config.toml
activation = "squared_relu"
balance_bias = false
vocab_size = 18801
beta1 = 0.95
train_tokens = 243500000
Below are experts of layer 5 (counted from 0) of a mixture-of-experts language model. Rows are named router (the router's row for the expert), up (a neuron's input weights, with its number) and show model dimensions 0-255. Each number is 500 + 40 x the weight over its row's rms, rounded and kept within 0 to 999. Numbers have three digits each.
After each expert's rows: a language model's description of what the expert responds to. This comes from a sample of Wikipedia text that the model never trained on.

# expert 9
router:501516479579534497519491563561495558504432509478480452494545454475505493501571481506488483455495407433474507531571595505577508490537563517487532472520416509504514497511525565519525421486445447492443480563551475475479468574557514454431437504483469558505491525505471545491507515551475470543514533489516544529531530514509471518495525478446509506459443496434491511511520474509479519561500455448540475530589542521469491491493487447388520518481555547529559502522435606498487535542439481554423587543474500527575535475490450554482460476479463487525538449543557443477485509512523556494479426483498518541534456533530484501452491444484432555498479517542486535491537507462439532508503460466526444475481574491479608461501571536511507495480434514433480487511533493452568476437587521
up2:544507508476559396469493443506515498428455480558521440587490532548522598521492467499448466552492505458502439492430483525511518565452490520480438519525482469533424428533526486463538484555505551571512465523585487563504523524420381518497513494453496530478540510451476501499535438495442482608529537509502504464493481485536535552532450513480546514446461469518559544526473488475443456484567510530534535549492498554507507489570576557487522565465514540520485513561489565571519506564489481525461471524517490486481501513551460491520494539452463518532463522483519522485548460462478527527565486472471529552548540519472483525472443527504584463485527498474478485537476472478455489488405396493454508527447506458474418558509516501581537505482497604534570548440509558524506497494511522
It responds to: Place names and the final pieces of proper names, such as York, Carolina, -ville, -shire, Ex-eter, plus years in tables.

# expert 5
router:504516522537509511509497538529415481470492451586527419457562523517490549519532483530514544415494461455538547514517533548554475452514521533451582465462486506477522524511458488525537415443458450503567449549595515543430470564567530448480435519539497500501526475478520584498500510514406467594519552466561580555453566575540494494492531487507506551501488494505507445489495474488513518502479498521526491495555543608421510502570463463451418504515590482540547518520481551487490502506496522546465515527438491458504471443473457560521482524420470561457522432492496478500454558573465497537457448434529490537537504520515516483459494447440482544572502464501469533491536457508457532482537491490516496446548539494480512535480545518551477489494385543523469525559484500467466499468549508
up4:465509507490542484553450541486569534536433461522525462529525500544472512481500535422435507485555488528559501481452542442543503524542450458561480452489533505503501476484518458546539487490435456505540479491494436499546447576501416558468551481495492459513527498513513464491508452449518487495553515470494498503489543551529512515546483451548581567482551483541448513600415541523508530486453545493525465579595451581431485472504500482548449496500480424539571526589454556512577456552477531566515480516447465458471532458522481524478539488466508454420501440454463470489459474537500466488507453584479451516512554530440548495387569508557543468505530473476508426445492497512486551532541475484506437467524439498536537508494501536474429498477438486548516463527530580450501460505527504
It responds to: Dash bullets before infobox field names (- Died:, - Venue:), position codes (MF, FW), and mid-word pieces of foreign names.

# expert 22
router:578473441562485540507443515539436451549492478476508473527554447507560478532532549522533522493498524438594508509528552555479512428573535416553553525478446566439483510433546589528514465477561466464457513539535545512490460512535508467481441450527480465509511605480479449507502484555509422534559503421429530519514493565466499494435526495472513550403469435521447419514527462482504535586542405514562477479513529569426499546499488505454440508479520548548547449496457526530511526518507548484453539507490452514516482503448469557509470532525501485536445475498548540430486497539477532523482499484497523503485482494488437521499480511445461506499468539480463530496536475446477499523531525581498469501476544569504521458521540566514432578430483510530442522492506471420524482444535524
up1:553565519520382548513511460559440488527474469501509534453503480512568427518494600499502572476481432533538497598482470481545486490486547486510559429488416511481525488483539453482504501477483504529475511557532572549489526502540560451562548471485527469489516536511505481499430476479444525479485477571481521440499523594464499578455474494491486483545525510481432494521485507466602534526452479530519488484514534505478430442487456477486522446551529537510520490474471583559545465554552394471533510466487510559495498522528493497543486481536454499489464461461456480540512411523551492514431504499575480602517502535478387473541507429466472560475453470511487482472525492433465478489469546574539482551455484478565446481540479530537496498547474539533524501541406469526542492489459490
It responds to: Middle pieces of longer English words after an opening fragment, such as coll-ud-ed, crit-iqu-ing, Cum-ul-ative, commemor-ate.

# expert 0
router:521474442571516467499431498500525479495483497530547476541512468472512489574598509519471479460500513496494512545460576487556442513502516547511556495528394546465506473461466520498481472424486477463499487536594588494467461560526537443517456508510540541552528574471504511514545533583461496600548491450428530521490503575552437501470575496425556549482477498519526495447498504519475541544482509491550434492511502562455432503509480504477513490425535502550528450517477551530541521510472423562493486537525432489507457490510467504540480495533478488581452460516543494491438510476565525450445514519441475489527491556511560503464532413440483525526502521548419540468565511467498556594484409508487484426462507475472512407518538501572481500519454513475473546565527530492483465480556517
up2:458496539548484451519547481529458435419468446481463489506483512485477475527552548456475489521527504494443438534501489528574549423541527557519569496434505511499539559529434439513462516517501472477502540477533467517402499491496586501486516537520540514472517491520413499438450534529549461468566583483535526541470493523508523473540561479457508517481479500524513434445444513459467454461519555527495491544535471438467477466454476564464487522470574537479498442527493489558465526545503430470470467535426469524397505501523529505510519445494478541512467565495490538557548481507595578498506508493530478469517533550508527581392516476399435465485483437497552545472490493447414468557473520517424505496573457474447538460517514483513479545499576522486554515420535552529503502449512492
It responds to: Subject pronouns, relative pronouns and modals that open a clause before its verb, such as he, they, who, would, to.

# expert 4
router:557496459553561488467486460515424520460466407480560432486502491486520513563507483524608511468524447491474467486564549527495493466545502542463512512483436506451501505478524548549509489447538471476449493527532493461431450586510522502454499522469497538575514494460453504535509514514473427556549540490525525509535484546499465513499484502547529515477476486536486464437471462499455509503482436460515508497550535569480461460541506464469514514512543520516530471471516549497499503486415542527418547500456447514518479374534464518471462455504443509519469490510455490504457490522513487446463556497547474596510425479536534499392547434429425561479470535597400538473544438481395515558534493524495490508504551543524512520447535503516491571504448543478473598491513511470573463520524432
up4:549568536472569486462571531487471483450543477448565555448507475513516530497534456551490550467491617463430461497436498460492519538483471487461496527448561548494443479527499517506517524444510493533475490504513387495448499505482569566507494485477543550499530536416467510387528526597547483510489421518492436534453521531525526475527532516469533475548526495465474516590541538504483487498472484543561563507544458534476458459494507520503500595506532560450503523545487512536531449452509543504547542538526481551469489457532532550529439475461482483548526507545584489483458518500521444423501560562510433500478461517504538532500500538501510570477534449487502503533436528393508511454484462519519488535513484514467576440530522538520557470482432465459449523598578522457508458490552492
It responds to: Prepositions starting time or place phrases, especially in, at, on, during, after, until, born, as in "at Tremezzo" or "In October".

# expert 28
router:509491496554611441489438513494460435487496481540512492518487462452487510508529437558589491433522460449494463547508541555513499492618551522485477511552450564474467466500533484495516447452494457507485443584573494451466492548536538469474461492482476546522463485456502528523527498540486452534494513445501535529521495488482484492401503455518500516452487518516514448444474411535441538545553498468526485434453525536460502511510477441405522446489523490474516451490460557568579464482494512492502605499492512491528471489524494493528459465533457491512533445520521520512481527555510560458535482416496449535511503453543473464449502457508441530550447504532456525501532462475516541540591530546537484495496544484432595506465569557511455546489415532476455443527531440466520513439596577
up3:495483501488581537545521558484469530484485454531523528472520593449465513474554510506492479464518481489533510514444502493525489512498489507470557469539436540541440469490563536516545544496497504539497578516455483530484496489460439469457620504449461472567506481505508461522493442451436468532461451530570520488452472409519516487369446536520500471514476548524561512534445472462481516447545479456485528499572484541493417447484485552550574503462552540391556490520447447526490448487523472582518462487524526436452452465521522426526547530489478462509470540410492533545493479552547559484514553587450512470487493518531514479511496509510488533406465496487469515441505475447490531496539448442530509486566403538471565537589554450549522485499507494534460486468509473551520489509526467
It responds to: Pieces of non-English names, especially Slavic, Germanic, Indian and Turkic endings like -ić, -ović, -berg, -mann, č, plus line breaks.

# expert 13
router:561475532544524463509469525581450595499477463520565452470554487551512541552557449550538499486545469438537498518482550485482516459518542546501517477481452584515518458542547498487450467519528507461496464525544468530531465535514568437464471492505445533532551511476430473533592505512506424555530538486514564542514567518538430444494572498488545538512489518480550504481482467508544491507552533493538556441552531538522509464527468505457518514518499590530489436525476498512540485554493522574449516544502471473529509445457455523573445448466510545500493485519541593480456489522531519448468477433577469522473471486491527444448567458487456542548516470608434567526544491435530452492515431513509485488471501510436532498452537518561431546463447526420431539560481468512511477428496521
up4:496515555549517535497481501499552427501515501457526449544450453585561578448506500510489602489487429500450467467467472525445506485488483545534469483528571510537532537456507474522484550460466492476502573460495495487490457490479539502544468517457517486545479529516447540492469424480522499483404533509510539487474458509501466460482541468526512541480432515436470481561447498483461434501556491512476516544513513459400568523456515428531436469441507520522485429465462562515473523496478546499572469457548515503499527523472511528533522467554606517497525451548525569472439495533522496475488469498459447534506579446454558545659505523466484513447433487427503533502507537497545454439476456483518460461480507490477472533386500534486448537475504479519546520436555483507412497522499583
It responds to: Forms of be and have plus articles after a subject, as in "The film was", "can be sued", "has been".

# expert 6
router:523490502588520468485457490577472509506494523556521546559524494476498458595591468487519487447484449463511432497519519534544452455510515548501496458511443494534575485447586553482525448445501451494494525514503499555519487586577489460465492493544517514531531532432480491518578454582441512581540561511451522522458492562509475499493518525428549512468478485546526504528437477478474502575590463517553503508574505575512440579519494507439486501489579528522556523478440548615544514550479491497442537539496476502532489423492453550512545497479511564492458510575524498469518484523504522519521533484491522528536475502547486434508462480440433554490449483556393492467512473528520505546587494483506485452476514518473545417475534529511470517448466565494495544505526441488533469453549499
up4:479482452490547505544510563436547481479554574524491514519493498527519459515520453506491517565518439526540521500451489486434449456404485457507560529545515516544617518416583503526506470432507534543503469525540549512506486534574487524517503466506548546552473453463524514459563527520442502478472460472438511501501484458493511419512508546428522465552473404472499548516536511445478497533436478473515505503486483462480525495456463507544515548540476514510492530557516500553427533490510548471523489530451543472596486429511419520484506536475489533447503482528472445504485480493536518506506505478548418460515518569512557541538503465438504486576484509505414542470534515468482467477537464542485481388506509438605468500437539520546377539513573556433462492488467457501543478455555468
It responds to: Sentence-final periods, line breaks after section headings, and clause-opening conjunctions like that, where, when, because, especially after reporting verbs.

# expert 27
router:553468453523548452463484512501534546479491434537555457531519478586535517510467529504554460385434455505482466530498523547553477498521494453525511497508491551455504444486536502523488490442549469474453482492542487426463495523502496444457434502488501559591484469492527494532587455480507446497545566490473505506486465543482458524516592519485532598446413491499504477507478510496500582546551454519539553503547526572507465544528449487523430448509496476505508486488481500548541512568440574585455513515440485459457498439455448556502508479489487498524446436571505488460467500545502520509541510426487528502531490497468518454455524477495425520526447506536506509498513538486463505496459483617444502503519553585454542480529532526557492521479438574467475511559497502535559410375488515
up5:490605473495460500458431549516559555516468424528511517529501524599487505495538502546496495592486440488456509551450452462491445428498432533455467463573492442477493516493535517508415526469581557567530518519555519470517534487458545504497526409484513480490458519473480495515470448423547543568514440464470446478545457549503519515554525498483449446477441501523499484557520521487430544519508523522560454477515533487544493553464470494505481453538591460482564487434516512481457502467482501509454475474503526571434478402548506505446488569430535465518471505496431536533479472504444530521482546533487455435461523468565552564507451463508451514520483431439493526502499550527519529487503554481539508449461534502576559516475513566518506477476547472526535415471514488568504503438429492
It responds to: Pipes and semicolons closing table cells in scores and results tables, markdown table dividers, and == heading markers.

# expert 15
router:601451504512514517518450503497474539517477435503529497485473509512460578548512470459557518501482470442470519525463548565576510458513512507497626461506478509487534473509560509576491543414546536445483475556528469506480416522531571468444433553604459540530527502451509506575547508472437491518534579503476535588465551508521454522495480450486567551520478467509471433488531511474463526502491518475528517496460490571508472476484464507486430465523545572506575450513542530517537480527484524544496558547458511525504499446506466544487433552505436526553520463573525476469462479508522550469456490514502501571512475490540488496438521494444451565504508472512455500518592459507460482535563502542474490520551498531506527434540597551570448544459475576514496492502502470422539422472536513
up3:580538550438493484415502440479484498602423450474474501481504574499496512501545439521506519527537500477444471414427430456486554482558494547465461523466504477471525583493571485501502499417530455520473499511519500523490441493484484513492585525526513494479568520516504461531538394458520454512571536480519560444498402479466455453470546490478589506451504527480488483494498496477556498501495471526458486460504463597548568508511427502475445557424486510419571481508522534515542512468570482539522504475453569513555528452461517523530471497463530567556561519565505489459478436422502465421488504403492462436489534471480474506488516530521578519530519511437508519588537544556549493488475530546509498479482527480476526502461559547552473530504490506477527454499476546532499513492477528
It responds to: Colons and labels in infobox or list fields like Coordinates:, Location:, Department:, Turnout, plus odd tokens inside formulas.

# expert 25
router:546508465556483516451432527548462606435481494541600467542516471558567522502492462517521493431503505483499433550526562544574489511537575513511542472576447552470537448491497535507558527487474463492467469474488512518536420471487531458496476480494513525512462530494490493511574513538464468496459532448506484561594512534565481461449580474475516557518480555499502504517506474488519565551497476477494495506538542548499458495510427476499486474552496563500607512427531552510519468481430523518438490558512434464472474531485465552554470470459491531520479478525545478497530527515551477497497524476562444545510534491602517533438544474461466556483471431565459554436578473471485466484524500517495470484498528531451486473499480577588444620449473487494510453558455449438507469508538472
up3:569489488525481530561462556498542539506499533497455507447552511432493496465523447490479496447494458489474445519521534574492463503496490406499539384488546488456535476568513520527524515500518587542485476539555470530575490459443554451520456464509452500452429489495455446507531469499464473557445486474512491460516505410517505416432480494466524485509521599538479453472461471526565530453489539482516481533511454451545437514494457578537504446464490525537524512461483456468463461442485551523522489511496467563460545431477427563507522502489455449536601464551543452557533579468512413493456508446519475560409466508512526493479537474532528479528460538511535497485589521596472487459550461440566506482508473505539500521464535524422499531451475497473471517516445492525453481442537475
It responds to: Single capital letters or first letters of names and words, often after spaces, hyphens or initials, such as S P-illai, C Mk, B-ettencourt.

# expert 3
router:453473501537542472506442514573458503511458465565556493490497510507521521544551447511502441450505494471509442477520490453547493483537486510441497508496447468481495527471530585508507518553511507469523458566503493492463477537568511486466455552497452541487481468458533565520547475524433488539538546479464493515542445484498459507445544458462517565414508461526491487461505507540468510533527474509549486509520531564408496521494467424492531468466559525530518510461497476545518503553477488475481605553463511488529437469440463586466446429482507566505483484534544561540501434528524544461506515538574482519542502466450483488461473424429483567495431456498483561449569457467449534542490426515534503509449505532445534383453548593512460563417522520472484519581468475515531458469617519
up1:599515515497473533441501525472563531499490516475484447484464501548529452605535462572529460511547566579546445495518544486526539483514489514514504510473489520518498548455506568507483474482515457507538526485457491569589521505432464423471501518462526474452522505587458516501505439457546511476555492476482530515492509391484536481508501455479482498528505492569448496469521477421468534552516519540533482515516498455464495509512470451529574490371561505497541502552412483489490547577522453537451520596538500515420508462483486537481427533499467539512517518481517492511481503573572531518536538528459491504543498503504437532508542539609576483537449492432558552526562451550521557508504499544517464520506523526546562441503452507549559471525493544468547493479394469515447493484495564
It responds to: Quantifier words after prepositions (some, many, all, such, as soon) plus year prefixes like 190, and mid-name fragments like Bo-ch-um.

# expert 31
router:566470484486525471516466518545527504554503436515545495563517367497504533474516482560590466427534513388486480523473524573469529494522513526440530449520494483491480490418549530475454488486539431495533443550506518518482445558514555476404469550521432509527527533499419514532514464515464487488523569511488571558503509565517474501447518499454491525489460501522483535482484518479488552496550386452500472491500543545466462501547520457414481483485506534523527485453504555489528521494460517492480556512467527472551494453516470542522424502488491510498502436559512446465476516520497579436511501452560514548503510538532548497484545463421497505529430466570490559498521399532513496564478476530500457397418564524429502474454471527562461526500457518488421546489488509503546436433489490
up2:498547534480414441513504601544586447407480422447546522485477507457512464489503497547502492494538539508518465495541512592515442520444500526455499465560496506452492431436439501547486532583416433478492499479530591468525556541478458520528501553438492505526519519596466442477493551475500540497563582496479550574563477409535511478433507467527464519481535494535551473469491535524554504529432467459508460504556541556477513535478507538454528467467469489485505521456516515478524474518549429447478455454531490495523494536493474466461476564510534453470508502550482446497523506511480484420490486615496555552505501485502487555467533537497438518489549548477459483573508435527473427491513461538464529509512520561515503539508527485448450530559495466530448505491378500515478483525491549
It responds to: Given names, titles and kinship words in biographies and cast lists, such as John, William, President, cousin, son, Born:, list hyphens.

# expert 8
router:522490422520542482520430494519442509431459460533546467477523495519494534508467509566528481406514506496490442520499557535536509494516554514473476462462519514452600523500505519524561422461499538469544468509543457514425409533590583498482426567508473512544553536458487553499516444500477441524527570456476492532517438525514469456497524460446539502465437427522519492492530471518467556569490460494495539523514450519479443438545474494492479479519507475551600519475451578485517562451452501553458548474527478474504499507474527544466493562473544534527475465537462513466469478533504539541525532512533533524526512497555482516408502486453513573490396529539485557512539542420466571477504456544434479445505535518469489451514522575571442489453467514519449559490433455454507419479535509
up2:436459460490497486589531560475447482522530458475491486422550442491452537442491462455536460431552484504469499505522425456453467483528523504491453486479474527518562490556503499577491498455414526596509540533523558463481531500498537454505547473441505400505499613490504514579470504509507472517573511568459426600454610435455495497516533438471487471513484511535484465474491502514496518541483503511481557537457497487566531568470434559489506515460499500406503450514496529440454497440472480519494501492461513516553468495470523553570513529602510495548524474481490542486409480493486496517469513567540445478484562502504411417453549508524500513494536541549469564457515515463496563476455484482516431480473424502559477542539493469493511541484430478494481481515504472499504457480527558
It responds to: First pieces of split words, mostly Latin-type prefixes like re, dis, trans, pre, over, plus stray CJK byte fragments.

# expert 14
router:509480468477585465486437499464480488491522482535527464516519518478506498532472500558474526455513492467506432575559544495553494491594529520474526489473450495465497512476522571526490482475533451488517437500513574492471446584511549468500458548533541516532493516459464561547558503514453469535590567488468523552516470534544484504484558491467559535479477534450531499545539507579556560536502487443564480487544557578505477531510526487467479488462497526512545503471525569558526506495480514510475613544484440487514477403515458547542437484552488540479506492495532526484465550565505552421467462491481470505509533483518533473380510451456456551546453532608450528417564396442447483527581484499478505511553567491505507460477566567531455509463490527532464470435481499507531474448534510
up4:545391479471562467486486476541498441531505413531482607493495530554486502535545520527498565474558470514628491489445538484560508502537548500525495455463513535495444508539485426532461434417409529441497556500529521578515586482519505452506491512512490539491441555451559510486464580482498474483498560505567432465556509465483466482560489522476481435518492487487466535510507578482532415575549600516547473510461506457526462422464494461478505542560498509505488555507537514496480487519453476573490553505442512528510490469479564522480485487562466506526540433532596500535486461530496494507418532484497495508484461459482499539585502525505494522555466419524488521506537535424438470524491551490546516443493539557543458492501526509499524491490495562494493504511457574502465514429504544
It responds to: Numbers in table cells, coordinates, ISBNs, phone numbers and attendance figures, usually right after a pipe, e.g. 7,000, 655, 124.

# expert 1
router:518479452529502496473366564479509582442444554515551472460602472469481525472544531481500559471496492440431464508537529540508506445582532482493502455475500504548543447477539537489482460376498481524489473553535482498525446510474519526479449534491481539612471532486423547522527478528432453545506482498487521550561511538537552560448488442480522530486460538508552430458499509494462514517541502458445494500506498515468381518561482482461503484509513535529556470522470552557562586477437530543501542495454513471536515417503488472513419502501505487554489420509548547444533494517526479498493490461494466524490517449543577451449443500457467440537478445573512551513522483480415516507535430508493485470504482499471548490504518478529488512467498584453454510490558548497514501423466552
up1:455582497544436535529540491528495422536479498450457427507493530539462436439522466521486540485486436497477409436521439478575539500561545513468492487500465474510507522490472475490531469529495539488552515479521491399441493536516510487467545509504470538527487491531483517498565523474505597517512524509553454575531481453472492418465519525444501525501578574425508497518473482529501435465501498486490509431463506514445496510538544458476453496532489525506501441528458525597531442576561426496555478475496489526562507503471456495538592468510510474527555519507505544438479466564475508518456529545525558441522504488450542536436490528448560427563460468484494434502477501547450458545491487525510503517440456533493544526527571428440509554543502547482499415473518529498582612520474438
It responds to: Short fragments inside words and numbers, often in taxonomy, coordinates or infobox data, such as idae, ensis, °E, brain split as b-rain.

# expert 20
router:529502420551523496578493551505462527472466435540552421463499469441556621530570440506518497424486491500545488495560507556507428442581573598453542509531399502453512532452541521527569445513498505463496481501505464476504487531538548474474463499543497545536521524534422519544473489543492477535553518509418557559501485517488454446497530477483526504470464503471522507496527470503531527522580470459545509507512503562550516471509445472481461501501515523479557455522417535551483528477456505531487556479475476509527495445482471495574483531501500548546465516549592481466443448528539533424450454500505455490495416421492534465506494449456449545499478517501503527495539457425548454552495414494510503461513521549481551491476534562502522517486498520480493509520510478485616415431541479
up4:499513532538531476517467537458497508433435610448477526445508537475527456441485510419557557534466497543547442551536473531493520424454564475515520490505581509567505513479456498476533461536538536468564477499515524516582480466529447504553478564525464474473408451520512527518497519559577511433514486483488514505504527509497524531460503492515507482524484458545416572462442471522484495555436422471445549572532466517517507529464517476504486461525532479526493510518506483536456503468524419492498500540500515455574488538496486589511436532493515592499512546491586509526508444494475537448481508521585450544426474474478515548511447546530495517512513471462473539506560455477519506523602515482542510560535539589569538486402459482556407435519460522504483527505507486485584558473500504
It responds to: Main verbs right after a subject or auxiliary, mostly past forms and participles, such as used, won, deployed, cancelled, served.

# expert 2
router:458486483543480464448463515567494522462411542565567497476562531541489497509529509526488540422519420453485455603547563526572459513576541506454532477487461517471520482477527526516517452473502446416491481525549480506502458571480544434461412540492493581584514550433514509462505538565482474553529556467473512544566512480498457448519537495505565522551523495449485467471532477494514493568569547479553471542517536558480449520506519430418472503476553570575523490458523571584508564476439475506458495534534456484493459490443492544535492427512513488499506429552520479495519478541514539503527483473463495535507458502519510525429518441473488548490430482530464550489539493457475551577515413494475467438512497494518561431483545498543442552499464508472493441526506471458509489449496461
up3:460496435465550534490460485478545517558542493498492484534507455534507519442499513434473449480509453510478526493478570521499510549490545541509495481448569543493556422479493559479531455549475472527544512473541491460503524476493562478526552422449500442491515464542443483506586483541438521446527497488480469530497521479491509478553531450478415524457634555572575479540564559458473505451440512456536485493474479535559496502510459573458439523531478447458475523493528536494467526472512578441481520499543475403504529525475470562548522506538516501449483480525468463519564523492564531542487460521513493511519530492503459575501541475533469460465463441468571477466506543522466409464479430476448390490582438497587464427479508514460525537482469555482471492576518508461455492435561479
It responds to: Closing tokens of proper names, titles and numbered labels, such as Cup, League, Railway, closing parentheses/quotes, season 2.